{"parallel_block": false, "grad_clip": 2.0, "dataset": "wikipedia_en"}
Below are experts of layer 9 (counted from 0) of a mixture-of-experts language model. Rows are named router (the router's row for the expert), down (a neuron's output weights, with its number) and show model dimensions 0-127. Each number is 500 + 25 x the weight over its row's rms, rounded and kept within 0 to 999. Numbers have three digits each.
Before each expert's rows: "comes before" lists some tokens at least twice as common just after its tokens as in all text. This comes from a sample of Wikipedia text that the model never trained on. Tokens count by the router's weight.

# expert 7
comes before: "the ", "a ", "his ", "first ", "201", "their "
router:465527522517470527458510479515468503473484503505467452482503494474529519537493508519468509451497519481532463506444494535468517527492502524519525521479505527495485501549528497489527471447521522526505521437526477493508482509464516474504484524499459475551543510474491511509487489505528501503467500515509471497463515490469484502558499530477524487474535498514480527496550485464500483484534
down0:510507488527529479517498507503509535479512498469499533502471474495469463516517522501487524543487498493508486461490505463497517578500533518541495452494502490535499535505518452494525488478482469553513466509470482488527473506519559525513521474483466475471495537528452539528510467495517507488520490492454491511490506496521453508477480460538533525493498501493503514487453514525452472514510
down1:526491481523460504481496478517570488511504520535483493472534519503496510527526487509490506484517437441498473531515503486533512506474515526548519516487512513458548500473511488497523470492501513507537503513533480508522435462478495487511455498474492485540462482499513504487502504482498521503502483485456478432532485493539530487508524500494561466490516458509474503521480515488502501497548
down2:495494485507487495472518539518495491518483500496521555433515519486471536487510458515519488481542527497471470527494504513504501495504516511515534502473524500529493509482484499504509471465450525474484471513471543496503471524480505484524509502480522507497468473476503495545496476477501478510527513523474500444528489468510538517494461453528494520519505500517506524503480531545519463436588
down3:500464542489507476523473539448474476456454521475492497523496483486497506493524479505505511494509461506507503499508529513479479519510454478534477502475519510503483525473521465477489507576568524609460490509511498520512493499514508492520512494528498478505476518512523480497500467507522494475520539485479502485475523507477454484519517487500500461506451525518540499514519486489503523471494
down4:467505493522470498464526514514522498534488522500495471470502513496455517487480503506507509513504491563508480504511503469480516511526501490510548524533496537545496513476499520511479497520515488484472506483512447496541474466492468498536508528526475464477545487526515497427503494467447538505479501534498496513436521472507494500469502491496527524493472556482510473523518478463541495519445
down5:494567535493526505492486461470495534480525515489481500514490482516494461513488480515515512511535556477497515468513476470502512468502440516506497521521546474467526514548514481480523499463534486465515499528523507496492543514499497544524507504532505462511460479509463525491527456481489460494517519500486528532488508517476524491448493488487490445525543490529443482483491516494512485496465
down6:512502536465514530479477483506515507477466496521523455502461486465489479489511530514534533434501502530506525504494505478504453537491491511476532486509499498511537504463513502505501502540513486464495509515514466439530511471477503502490500560475462494501515519475514527501508529497498519567501446490486452519468536507453474485520487488487514474494513522490481504479518563499558504508503
down7:539477490510519530446526505524490483497496511477518500503529453493495415478523479495501473536511512486524526534472495486513519457502493520490489525491513485550540535483495486549486491478505470505495509452512487538546514514514451499509475485465534523521496455512546460525495501490501495535514481494517486490501467497507510510494495515499489519480486546454524502436516533468476476517531
down8:468458491499519535507519492501526478467470533502500482479485514477518469513528521501479508492542491516471487478512486491535464532488511499471500493495514457493528517502520506524541482454491487449460537547505504489508548503544428538506491515471471491462498470520511511486485519498481548515496493493542486513511508475518473522497470524463506462550500511471507539489520486524525516470560
down9:515529491515500525504536466490461522537479518495487507485537509466499497513487540500510515539531463537465504488554530456449462480495485499525474476534499482485477482494528473498521519455508447523483532512519482424492488502507495467511543465500471481510506472510552524517505480502493466495503515517489531501508488467484464471545515466475512524552495507525535504474511497519484521494502
down10:504493438533526515473491495543515475454501523480502512479487524485513488492504495515498448540486497524533491537518462509515523467508491563486541501484488456552496496487517530513480531485505466525475463530479497516497499478493458515465510533515521531458459501498515517479511498488480575517463512520486498552499484493480511480481479516509522495504466451538480486533481514506526498487469
down11:468493533482529484506514485457507550513480543478508477512529528446512526501476483493501467494526491507484526492503522494469502497527501509523460497590468502493522508457527478530500472481448509509547460493476540471525488479477510527521509465511467500480480528476525524523505515508484547517500532512491503535467481450492479508533480495448518488480493498534497504502479519476504546488508
down12:508506476519459546502470506487449521507488503497466495485512562533528513527502500516509515496490485484526504487480509484490494503517514478499517498470479447516499464483510478469493515512537514508506534506507492521452482451539542466525543475460515529501482488514509455537515505527517451500547508511503488469478467509516473529458498530453534556519484498507528516459482445480513527507489
down13:499532496516467450479523510520484541532466499530534487475489518505497490546478504475490465513545482514487477486529520491488515518516531511515522488509465499469443458489515516546434512504486492532506495503508490513534468494489550493500485479476486521457547468509512499518532524515523471476464462489525498491426492476487521480518519510549488493493528491483490505528525546505517469482531
down14:485495512502496487497504544489517492500509478552509514496524467525480489504529484535459526467468466433503517528520531516496463526466500499498483453449499481484513488478518505497516475550492472545503476494519515504471535487497468510554477549487528506523524517475460491451505522483508512446512491505490496509558481486506494493478503478494524464527556524521516511523517482520524457476478
down15:511482459483535512502484487493488506498516490502455492444510485491520455537516471490521454473490472496477487482518512517518512504450505532518510509491499510542556451469459510505522469497467504544570477506528525529496447473548500516501473508499510491474529516478474437521483486510496509514487556492501524506491515474481532530530486506492515508504534484497466526505520492545518469497523
down16:511489546479496480503539499460464510484525500521507514509494506464499464519490554505505522505515503471519499467534524539540511488467467516498433511477508472469499519503517502476515458519469506582485531459475539502436524492501482545463492471520491511493491494485512491528500519531499478505527455506497514510484496488492537459521529485455513475481538484555511489509510519500492479503483
down17:465553521488509540499498462504503506518519469521467511496510484484478513523540507503477523470517552520483510510480486514527490541501445471474517509488555517494508502477451446491495521533508466541533471473518533502494492524509486526426473500486477511520535510505541500523506477509493491483492499497467522501516510497524503503512489442485506463500460510512446482494556517507451513479500
down18:511495491501469485488526503464467514512526512515538517535496477555464483499532495553509525460540460506466514478487490473459498561544506476490482482481470516502509486447472505510511545471515528516492528438480506508533510487493512505472476515479519505488513493486500508472483506468515527472477491509525503467559497477505484529458487518456509556512472526498524481517491540519508474503530
down19:537486530535485491516503488518494505542552526518484481497528516493522505485476522478496514494504544487531461524434492486495528471539468508462484471494507500484472471502497468466482485498479501495497497513503467492476456497487531476492449509515517483514505505483531516540529483528510510525537489488496536532527509507505534468500532500420534542537486520502466477518550479523471488479449
down20:482487497487477489531500477486471494473540511506468499494495506514512494511460486547490509519497524491455562504465489504528468529511517481472533484430484541508525494495530540503486511512480479516470563449482488518439490493522476461487518514546491521521485495513518515522534537510498522488549501516504519503489475477462494509520482507514476464483485515496546483461487528441480505512522
down21:518525541522482517491499523506479493555460467466511499488515514537562496538472513461534512469473543508552513508473531496511518476536471513450491471500500465477481462524449476501491504503512466491492468459506499488530533501482498512550493507487530482521500503503517464494490470526485475508488552499507464477474521510526481484529498449510531508503536462539475505513500516530487493470510
down22:531546497459520509498511497487524489505549518483451493497514488450526523501477505517514520540516491506493509516460564515495501488457557506475494509511564499448499494516497466493485482482486493476504481533494479532525525485460532486445513480467494481528506493491472540484486486523520514542522458464530460509500498507471532500483493531519512513501545474503521508484500464450465506501476
down23:557480475523466494477480521487550472540494489536490456476507535440517463522483498500492535526491502541493435521525517501530506498497473512515556527493510481492484504440533510505528478496489519460495508502496491516497515458486516482497497479531471443482480493538446514508472505529466494496513506501535499530519509492481530483480460554501499458525477490512514515531514491497509529508491
down24:482493525482488510497457497530533464479458461498511503555496481513517509505549471494487491468537498474517545504521511504484544481514488480511502487468494506499506501473492507479464459516464522522457576504507479495482509507519522493495474488499541498499454559477453478497502532509532504483536476523480504480458537502495479528516558513507542509492465479488510479552509499528483538508490
down25:505481531513528483524472467500499509483480438525498491493508482506457455535519463485484533484481562494454539480525505498515490465514528510494497514462518522438508499493480549514505511488466485473532484492496532514550505481500513527541521502516483499544482485515518474476485518530489471491491466517515504503511470545491521493480530505518485472504546497453518458499481539507470473553513

# expert 5
comes before: ", ", ". ", "-", "ing ", ": ", "ed "
router:447502520530492505519502481527511500539497523469523554525503521510486524512519486504473462497496498495472512541532519477496462487514473501484471508478478545493509490493515489455499517483475490469488526521459539500457514496518539513523535527477567458509482490542442495535479519486496490482556512510460540456507502515509514486474518458531477496537472503497525511516472505535467510494530
down0:506448489477470480493495509437559572497531487453525548478506507487532487538489522507483501485455530524518477499479488485554508491472515517450536518500482491476511487500513499487504530503543521495493472501497504478512529519548493516479470495504539526534459509507506470481478496475496472489518523525483508504489478507463489512488500500518492502498490447504507451554525535509481539531486
down1:505472524525541509527471517496477503503486546505440474513522537499535450524484536461507482521469472543504524498474480522467482491495490569519539514534532493482473481505534496522531461521535515501488500497508479486469455504490512515499483511473505498521498493476507524475533502469477476472534471480492500491482508520487542490452461461536498503530511515510496537501520488474509469541449
down2:513509478448462545476473502502476527513516523477482474504511524518472468515506524513520501484490519473513489487533501519490488523544517551509446475518458508539461496470457490517468499481510497477463541525538506479498466474486450524475520538510500527499485534497521500534471454497453521506489518461523519543509487516541502475484491524500548513493486467514524525532520528482493468473506
down3:502501502501477484498508523471497475464490536472500491492486540488479468536485529481523573502537514509512491494455522520448497536527525501500479491517534468502506528475470522488465486470507521461522476500498492503559490503496491502461511507512464503487500496492531528499528501476513523479461515497474483522450555483549526539548521516476462505494535549474461498521471489498522476461496
down4:421483516476481543519531512538505491510518511468488552513466527455493500467480495498485487482502533465505504540545520483517471531522499482533476521497509511522515473472515511514511456496531494508500527484466525514469485508486520480482460482504536489533473455503490488516459502530481488516526547518478494465510479491549488458544499452522524529498462502496551508462489505507497486508511
down5:480473513497490469491483509539439519500452508497538524539508520526491511502474508511452504483463532507485516488519488486530528491522485508437502485516520487468442487479471486509500501513501509500467503488494510502561491529526543491487530517496503486499519521486469525480497484480517454478508453526501529526517483508518493477477499467490513497555491489498492516517510472538475548583448
down6:540522504473516483521504519489506523496505532495485498512483478507493482531500475533460483513482524469475468470482493494456515449488460488459486483505523501534471490529484525518513505522419507525504530491469500475483546524509476493550464552497493504506480452519502539509509494523546508520560510520461521507501535467471496497497509491515502507506519502476478573475538495485494483476530
down7:514537515488492471521503452529492506531497529538497491518484505534548519497495440525542481519550474493482534459492481443544494472518523510503528483474500530507478499486523505508503480483491530535493475511496490471519527504543473484508510452477492444503500528501482491522507504529478502492448478447501477490464535454500518486462510500516502511525520488539509458505533462527495507522471
down8:518488505502490531517479488516504468496483505508511479479523501512459478480521549518538542499506478546506451448452488442529476519560502488509498485478468512500474540531506500490507510539452500503496504501488480451540479565479506490499513494526454512477489519505564506506493523501455510490485525462507493504480513517459521525524488518468539484492528502482521523468497490528490513464515
down9:536480517495525510508499508537517521505512481470489444484468514525509509555482498528531476521544470522477458478528504502506483525520541474502492504485508484471509483466511509476493503505544510572485525550485489499501492525506460486476504496516450466505453486493492560472491528445504477525475505511502514460549550501495514500496479447471490474518530493503513498496464533488520503490479
down10:500526523485507509476466480497495448496485492507502517541533529506489505487498502517506540513484468496479487516495523478558429484506509510472486502489459513471510467504476534522478510475503517501486487453462488529497494477512544478495476521513538574499492519509505527510470533472500539503484468498450507460501523532527520510449543513485498479478545469499495521478497462549511511549496
down11:511506494493521497478481466494523520474484513496476507532476531514528524490550494505512526453490516512504490534464495478514525506466506481502534475479527495506482501483521503442494473502517505473474553485522496501435487506505541513478542489546495503513472481505547503523464491505513504466528509501469515459459476470502479546452522480507539459535508492535482524482492551499486556457510
down12:505512504552492478453521523515505501535526535439459496510533462532492491489427464523511512478513479529494491499522495503487518471508507520468484502526507542498485499572499526484451500504540473525497497494501482486523531518515454508529500552494523499513457486492452483488517445484500487514484526494495549517497506490466499497517471477519465507489495447491475535484509494497534503511523
down13:488515471481502506527480474468549508520530493525520524494504490512498500485492492513484510501502491518440520535514543499466479503581471464505523513478467511506459491495494530497486487501501545484503467491456518456481496494470511508551462493502495521511512503518515482493501544528470525489545513514487549496526489449488478519470504567515476510496495494496470474502496464518548486433495
down14:498494496476514507484506506532503506509499536512483498482554486505519510470441510472506476525471501477487524533540558499523486509531482544509499504458476544475490522491511491462493476530489515483483482468500512491472497501500502472482525505484487560477506480518499527477531515493547558484520462530490487486464527548493476489481428445529525497534511467510491486499479502487469516481551
down15:505488506476444489531465519498439509527519473524486526509495522537544448532505470497513467464513510525519476534462479526497551492525454500536507534474521500498536472462462512540484498489502482478501492506514492473487498509493520530473541514484513520469484507478462486477511497499512473487528575483513492499510491493461485487518517468468497507532484461547517493488460545492501502497521
down16:496487529531460523478502470482530515477543491560501487497522508517486497510449551453471495529512486496513487507536485488503455479486454507475499505528501483498512521501483496486472527518547516559498517504540463492474495527464492516520478476529471534432532467496500524517469464516446485491534510519510538483489510489496512481535526527516493494527507495524477522506450495490464475486507
down17:477493535520529502545513432506465494464494520468490510503499517497537508450540444495480469480488506526492503491519481445488498529482506485552509534518524481476462535523551494497536499490484476467474502477451500544498503518503515487494523504473480490539510578476511506492476484458508538488525475546488486478493487479489509505513507490494507513511490480516517518531537500482491548475508
down18:494518478512466517462451518493487493454513475488484497530499551542494540498559478526470486482492479507522464439510512532507526464468481477465512492487509492497475488493452503564457487536498510552489507516495517499477536505559499501463506532497529505498494517513496483487488518492466522527500470500472490507521518495542535528524524495473493485507507529460500532503497516503507465450470
down19:535470475509486482520494497482501460502499488451446520518505461499548473551466520473505523532489524543497498489519498522465492487500539491515520464452474503505492463487472455517482476514526517441482461492528498432504509496526518524492507475484506510482521474518522518522492490510502493506490521519511503540478518498571482542527508486533496544497474516502533489511514550475512462489504
down20:479492556477515527452501475517470508476494497506490491484517479455531502505481475501467495485455515456511505520493471483515536499507481539447505495482505498501539512491499490449455509501483481528433504536525516476481510477502545497532501507489441533530537525525492464471487510492551511485495514513516488495504529475505472505494496521527565525515482481494496509556530529507506500551482
down21:480509501489491517508544497496477496487519478463542491503488515532493428516466470538484476514531497528480467509486517509536500412487499535504475455511482518498496506479504468534525513492470439507504499523486454521518481495491512443477525462530508505520515506534509480509534500499496504515517503460472514521531525485472527505518516544502537483528496518492519445459529493470487520515515
down22:551484471514534532523503505523522457528472514466501518484522496513452476489490518434512554515507492530492494511489486529499512461506500546536514489517524515495503508514470480477521477490489471501526526494532495460564487475495522498495473482522473502492504530444503481495501500493539470534480571488526492484487506492526447517491505505494513479494487521505488476527423503485547486499479
down23:450535542533501557508479516500478471473485529486514485510472498508529523521497527489541479521523541503488485438494494512519501523453544512502431472489475491536515483516512538509494479467481518561487515513487461532479505507509514485553521508511528496507475514510481490499486544490461485523449493495489431494473531468517536510516481500497494496507461496464506510532511491501497496516499
down24:500518479500534514532504509487535521500521509531495503512521496512501491527521486536483499487472430543515497452502586525528504490512523500502484520484470499490468494501447485517467498526523499523509499508494456491504542524491442423492505512515475517502510489505517541494525486528462501501490490521506473477523479479498502552480518473495488498434489474491490486517531536482475528479453
down25:499472496501534491573532476514500464501520519504453487480530509504515510509495487515516508511473516488504528513466500494511536529533492471515565497511507510495490486459493499481545502480499503487478482524516467465468443564540476477442503516493495515486520506524482496516559484544515442468463525495461502515506502452483484492532484478522484515503495470477496504512522507447497523522509

# expert 6
comes before: "of ", "The ", "==", "\n\n", "and ", "- "
router:547483493487501501511467502480491503479492516477531481498526521524486491470521513507494491499475482500502505460530474508507486555493453480542555505536502481538494521463521508538500522556527529496468479555493509509490465498482488469515496490519544527483481488498479493505555484531487538473439475522504526508562501495485468473446484497501513497539515453474530473493528479475503511496474
down0:516499473492539506499513510467447529475467475476528450524484516495533477504479501512482521501504507499505516482458510481488466484555510481494499522496530438443473500486523473470489534522520516510515484536470487515525486470550495565468477505455493534484514511532508520511519503466507457548499498521468516520496492517508473531542472503478500542502474521505507531498505500520448485534501
down1:516493517488493513477516477509532485505478487498501453521491503473487499551546497509542477479530431543501532507504541533510512492531514498483503492505546505469477507506493502487509448446493470482508503508509447494558496457501548466501489507497483466469527504471557505494480509519521520548467528499479497502486485494445502486475471487483529475506498524478475514492525545482537535509488
down2:500487487499519542480482504501513486492510475494475512476489480521503512540532506516544490509477546505490474522487464516542480526470499449539493470492512443496491451479494499481496524495501486465500540558549505480474484510495496488499501511493552493467433521467534510526506527522486513535526539496469467518490472506510542504541479460514503559516481465505531512476527510503490473490474
down3:509497508542466503501505491497511454486462501511516469482491480476502487558494519502544470489496516534478483482506469546507440461502460521538491511485502480487442495489473449497503501537515528466492510560507476478510536501452533509499490461530512499456510476498490499478487511511478515503487484538529499492497498488544497504489555505483507516485519469551513496553539545522514503507473
down4:505504467483498476500510510511458468495497506499520505500517504496530452478491480507529503516502499527538505527485510479497550475472486511481520501482527451447490522460501441498535493494501530549514523507512498495552483493486455497523525504472553553480469529431518497484495501520490540486513504496502499484491537546529470483515503513468489504551497508496521506509552463465491451473473
down5:543510532469493494526533481463529513478501512480492530502488476529531504549543530518485487484495489527539496486468498483472503481504508472491512481491501462490482478503520515525518520551512467542463544531497475489478482515448502522547487460578500463517474490508502487495535492482474481509501490496469485505511507519514476458479525491467490445545490507519503496489488503489481573472484
down6:521461454493531505511493522489483509510496473554503487488515461500484484515497463493492522544530544490482468495479529475482485508476498517452460484518544527505489487498518519492491481476490516504490519539493511511489503538542488525493479476459488538540500558500494525500499508483463489513533509435552495470513514492511470509491511543481494543475497546513501522497462478537431515502468
down7:459568506480524533525451514525471509478495553521514514525489532480530511502473481534476515464503493536495480486487511486491502479505499502504476477495509460504487547518481495526519523458470487448504483543477495451472521470535488462500507509485512525507506504512462514501491494498481469524531512479495507518490549571464494549496449516450518499509496512486517498507538469532480481489510
down8:517476511499523497488496490556506479497477489541540552446499530481488479496458535482529480463497455534507486488510484509494460492521497510531505523464509486523485457496505487483491509495516509492491561496517500514510459495457547484474487502479484487475529514482560501499533542506484481529496533459510540460516461519507528459528469468514512496518468523478504492513477529543509472535480
down9:457537484497502512472527521509476535504526462508491537527500496543535462526447525506478489479498508527540501459470513501495503535453506499477533500470522489496444504522491481512505507491550489520496537531487467491495501516462476511476496531505487507482502511470526551497525509541509441472499491497547491505516524526486513481505519487511483465506509483493553497468526495508432461486457
down10:472503465516516496473562544520495515465538524479458543504513497541503450543515481518443525470482476516492467475488502469474501483510480477471504513514519512521493493502532530510488501494525437529486481512483524499538538495476523502485505505498510534517467466430515520489509508541506466498488532460518497491496491509497472512483538477539535479492547484531499448516513490511503513494486
down11:498549499490514489453485495487542545505456509511512468517510501493476470478530530507488462442502516522517456499523467474479466500523498526530495537536521492475492529498469516485497510495491503475489516499489491519549488497475558481469532543510479479534532496462487557462509490516491462522497541512481458506521480537529512492497480507491516494522521493491495451478537489470548534478485
down12:502493479528502483521525491513496507509495474496527531528498460545485488538492505509509508488468500483458476495489509488505465551541450521502513514546518524543493500521515467538470458464521491503525486520511476551449445467520492495505527483524549464546456470521461511479505475512493501493487512532490532518493537455475466497509489486452487513512508514497517489494490520497449480504541
down13:455516520469493516514485492490494503499478456471498528507457488488500522492485484474509522494475512433480514527514515446518510515496515496520505488521521485527540512517492562521476469464516527522436427523522527506473493534498482487535553546502480468503522510471430477485481500494505502510534505499527517525528543473464497510503493504476529497481530487506511496494502496490462530515530
down14:490482536519525498507515534509501493464537494517496467509521533498486535477492452525520518531521530468436459536505547504476516484484489516480500474521490533465469475482522485471509519507453479463516524467492520524470496492478528526536525483519500508544515491495477516486499516507457523514481470513502501506530484486520475438545559451479466521481528515485495504509471508500473507461531
down15:488487524493518485511522483501447506502496509480527478513522504469454515492516500534508517518518492497503534476473529530447467496551459486479518496484484507495456497477517535505506513520472518536500571434489478542464481516533487498482507478511507486510496538506518502516456492502476542509547489515460466497476493440465482527474516474500529548493475488505533507482522490540516507532480
down16:500564465508493517540473484552473491508469520523507523480505478488488510475493486464525467498521527512534515482501493483483542545511463478501511494508506476539528501498511514499487539493513481479513503535507493494501495492479549521541552466511561525480495495471464496529525486483526479477510503513494527529468442505424481502468494483545490461465497467488508486502496494469524459502477
down17:481507452504489514509457531487502515466487532486492538479517509538505453512501514497491515445476493526543480492506476464515504516486445518505538501488523481471509466481502466490498552510511484511465472554485518505461497512508490550519499492472516494486489544475502487513517476482492511465474498469494464536513554484533503509487540503533505560517518496487509547467450535527493497489535
down18:537519512510468471452505512497522490568501536507495477515519485443503492523526491507502466451516514510526484473499508580518513496449519523518490497503503514524484445495535466509542493464518502514475505529481489490529498510505530488488479533476491492482533484488555479442504513511517503491520486505506483503490476501451453497478493524490478500528486451525468485529511489554526501522493
down19:486512516487462517575481461501531489527444508521473555505490486502476466511497495466488449530481495484490496493467516441517512486525498512524468510473474530468508529487521506500497522538496486551488492508470492492485476530536545505571503501535539507477487524508507433538489490521499446500488503507494522478487498520521526457522497502487519513531481489494496485538491512489510479513480
down20:486559499501445469483478428480505505471450497514494444505502521483513482522500496495553516415510522520479527468511502534524480499474479512552532482494484510508511493498521516468503478488495476465539496517524500466498462513486468486526519501505492504523504478548515523545529492502466507482492539535489475494489518467528492516503526481507531476513539512507502542484492531487519524484498
down21:475455475491501494501488483511517489509488507526500486535496558495479491492525481518550492521464485515492503495524543485460477470524480536476446513538497567517464457532470475476450489496467520479510529522476512505484463458478525514507492500462495542504506523545476532483512498504487524506452478504506543508520523501508515486520507480543493515462549504521494540501513506506451500492470
down22:487508560488528519521539475485511486516511500536517469515517540466468501518507483522534481518476496456498465501490521511511455479517495528498502491497492521502496512535469569521451515477470468514518542538495510512455566518501482494482501500484544536473500519514470494481483471514505504458513542527518457462513460470467497474512492487476488531475485507465490466504485493535456507513500
down23:484534477507507504497508540494523508530507495529516472470463482491480510517521482508472503465545510493518535542510485509492494519484460511440474546486503512485496479541460502491507480500462497544505513535502469542581498543516525516522444457458494483493537484485496500491484502515493510460512491428530512511491547470512471506518487548484494504510508515485477502520507476526469513509486
down24:512542484489455520485517530491497495535465511528461517486506530502533465530443517489484518491471481492521486490486513519490531500479544494533506475486532506481515477481499511482529473524517504488540515456501522461500541447537456493549503481487527474508484517478494482474533460494545475473535516480478444466506478499512525553525463492520508494513540498484476526481493502506524454509515
down25:490509483503487492523509527512527472528503494500506536503489534527495506512514518511495471522536489501466504509519469490495501498537521450477522521509477492498522483503426470513478553498475512425500458552524537540515514481523479532514511501521540506480458471521531512491505531468550469488494524485509478498508443492478503461474483499505454509485480490482507498497459467510556503460511

# expert 1
comes before: "- ", "| ", "(", "|", "= ", "°"
router:510481492519510488510484556527520488462529503507562562497538502530521496493504461496489496537552508506495475491512536491462558493514556542498538459473528496461509444494478509517482502487520486499513538491527475521508511510485471492473486476472525478455472495492501503451511478503487493507490514443503478553500457478523502508528480520485501535486489520490505493489498464470535489504505
down0:507479537490498566497446486477487508508479503504520534504502510493506489480505494494507523509510554503488533513523469445506524483499503505510496486526517479507504504531486469451505499520518525591486513483478514559539520488508482515526411469506480491545486505475464522453452468493482485520522511497506495453539503496468485511498525506495513525513502508475509487503474491516469512474482
down1:493488481518465459514472523497493469495515500479500471525490487487528471500508455488466498495501489457480472483532474549472521444522471494500490506494515480446482511521530525485513510535488479521482500498515513532524511556476512508502496564508554508518513520511510510469441515535538494515488501495498497471476493496533467468475526531497524506519461519499502505536511470513469536429541
down2:532482499512465505492473500453497490488523506526517457568442462503512494519481462518519513484523452473501497514518462474501484501574490510515543481536483538510470460487521520457508505524514502486479526469479511524491493477503506526502532475520508501487535506492550508544533552497502470520485501499505481519509475492470504522467513473484547518470501478490501496556512482459509506489471
down3:499477480482517428543521484474490507482507462515466510498487513489553483526527492498520513489488483523471526514538560524492487504495530516503540501498482516503520473516478485467500487472476469485501506508522498483510500473477512458505486449508489495501502495527478512468493482490496489519493511514544482479481529513574504500506512503503484468512477588455544560478504511510439484521490
down4:482499504477527492512482523477493486551492484556487513503501533489478525494480470541519467484518511494529541512509484500472512490482496522500461487516472500510527505515491506481528521478482545538488527528454537462470498492479444447500522450470453521496508533480499526480509524505532516476510530543488488504493499519532502492517474484498510537520427471475521496550525475514464480505541
down5:542490495520526517520478527514497476490533524494498491470514506510509502508495487484507500524467516480493518511449484516487504490456483541496476512519527495460481495471511498475513501458485493535493487541479513444520517513515543516476465530480469506492518463522511534501531503543513446499511514505544526470554467512523466484511498486485537495495499489457501462473519455486483509514599
down6:523475544550518530512488517502510504488461492541540496450496484525490454486488492516577462466494501529468487505497464507501464481494484490517469508517488517512524512559503508510478519506527512488499472440491517529525498506522504508516529478540536495496481482542498498464536477525549480490496466504498442467443486512528480509515502522492546518471493497478511488493476506484521522473479
down7:541528488531554532469473552549484493497477511524528467472541485481517500525509514476492490499478488528512488472508516503511511472505467478518504529524448494504489491512498482466452508459509474507510513501497501515558472462461515498531520482481480503505504478486511489513553527569507457509529461513478523480426480461510502516509500519514507456513500496502516484518536468484523482503501
down8:498473485524487493493499527523511482497511537458510503498530481492519478514501490529475473503495426520520523513475484524490487464523492497459514542481478542455486496501519487491559529542501484502511473534532496547483509493491527502539506524508470551456493482498478519477477507428469526512475489487495499508485431490494516499525484503500533504511492509500491571480543522487469492488534
down9:521517521510513507476522491495505467494516532437504464486486525498524482542488478539534472516499542540512444500475464495483504482512555436526488472482491453527508484507515501448525548454474534464510498514517475501500494518527491503478490480485509471522495544509537515484515541484520466504476521516478478465491475470508507479550493531468491546512473518489506469522523498507504510503510
down10:502511511488526515523485495485492509487512470506510453474502469534527475470494513495490514520466449506504505484485526509491502513504435457459469518487447515494504464516553444530506467496492472488494514486539519539476531498546478540512505516511533521496495474499521502499525483499496528490506488494483520544549492522505536509497548497449530523519509492513480507482486448535478527484432
down11:479472520496506508507505533459479493509495511505480571486479519454546515490496497494520526501554498484452507509517497481510484488522463508478467498481490532515489496461452512461490544544496533552489475534471550492514522516475470505552535470496453479541531518504514484482521482524540505466515482492499503459477513491502504517468499485487532533492474448481496519468478499519519482485501
down12:509480497459554503502486503523509485466502487497491504509507465519507480499572466548508444535494509459500492509471486517539507545480546489528556487473522489557543488453455501546495502490479509499492493483518523516478514509479503534458505488515521468520497515523516519493532520544500492469517499507502528488509500525507527448449499507493477495468514492517478510482459490487461466514483
down13:478515512483575491484538460498460497457540508508480485466518554498479501502498448482498465528494480494511524456467478475511509514544468497464507489477518474482490473506496543473528533476498538505504525497477505498528498510528517524492484489545477506458496538476529534529510526471492495521482506498455491500482474501509508449508481537504487501542458518543530487482530499520488497528540
down14:490520473466492542518463535539452542510491545476498495538483500502537490523522514499520507533515430530519503465487523466481485498501490515501468496466501485506477507492491511509476524490531507543522433511498480482520500500484513469478516496529477551484521541494495509507456469524506532480501532436491514509485513516472466528505468471442491472522536500521500523513486498470522502500466
down15:506476494487478500502490461524490476509524493500515474471511506475504462467529527510507460503494493524492492494517499472534544482473525482515524490430516459518515482486478516470515495526479474461513510490480508544445460540517489543495530540522480534463490516547527463504510513479467488481518480515473517442496522486547465559518489518492531514497499516521487544498488554524493496500506
down16:496514500478472505546480455507509459481511491516512521501547451508485490550517523492525487450546487491493492524504502491507534443484531500518482530511527458463487480498507508488477454503501488505513534496536440502523500481493445519491514536468494519515525468504506462542467513526515492503539563472502457511498489538454485534507541484492475459497518514487494497483499504493507510524524
down17:487491519510559489516498471505496485500515482513498490501505447501483516508502510509503448455515483481486528502516535501504501497463489493476467507512509463531537478460537501503459514496530530483502521506466511550494526568514467535511489518507533498524461457533498485513482505496517493515522468517505484510498498527475534451470522505514527529493511522447479548454539476521446516452509
down18:483523463487457435544498451529493484497511490465491488526497492494511515492493512534491495497513488502522526521469479491480535506503454498537521520508503516501487522485508529537497468481517503425504490467505529477486490498512485507557504474534483494517503535553451457465536499512507518438535469504498470524497521482500519484522524427538529519493509513477505525486521513482523503510490
down19:499455482451499514463495529513494494516510486498491478501546500486493506472489504483469474519442539493480467497530504510508492498526446488486486503529447531534537509538538466521482504483468522510518473521504533504492496503540564470471476523496489505524513488494482493506476515499508477522531532509460501523535515522515494495491492503551557522467476457460505559467529481481467503510486
down20:494485498477505502520493473479530483480506540457496504468488462494529508488496524476501509482526538453472511542520482508501482504504523451491493504519516524533512456473523490501522461508536545479519465498510512509462467472499516501546456501474578482510520525510438551529547473514535508450507493547520543488449496507491504492476533526499487475503510513496486473509491491507487488489508
down21:484521528510462497499513510512520524505508518536503476498497495525437492511521482502500504481464468538487450497469496482489514501499444478515534485484481519530499477481513490527515457475510501532548520479523489476518515523480539480521457495508483544503477502505446510516529496488440461537548520535489530496487477511551504505523551497508474520418526470492515499514491478480499501482493
down22:480493513524509552520515489488517473517457536536491492516514521526462499508486570485500517525517533529501494500541489507511501507528463475478504471520498507496523485538528515484480475485459496501509474500493526474474530514456544474509500442527496481510511506469529466494507504490459497543477472421528540497513487500471513463495497488497468509497517468487533460510460542479548507501491
down23:443494510528505503530490467456495491490512465530461510491470469485531501500488487448498522509517535501510519481492494497532499503495486538540515457480506476495539520550497520519509543495506521484526478504545518502498513487457496507525535477470495481508529497482475483511477532527542525526492518518516446504508509469522551448528466548502470459489534507510487502492481512492485440511450
down24:491538538509498476492495451510504519469474500473519601470457542492477472465461527489477542510498498487522478529499469498510485484529490504530496556461533487516489517522484509545494467487512548529479528505495552507521509470522463486525510494496487508520506482493501515499497526510483527524512507477486500458501544531505494500474494479460464512503509464488513512489500507518468461473459
down25:514463490529495511486484505554476482529501522488503469484520491478474457514503453503495463456471544529472466465525557479518510478481502489494470541474518462534488490521475457490495504514502513538428528542496506540495507522468487516487480494464505464505500503492530506469519508482517523506515488504489464523491576550510474494509529511526522514499500479486524502530486488518507521471531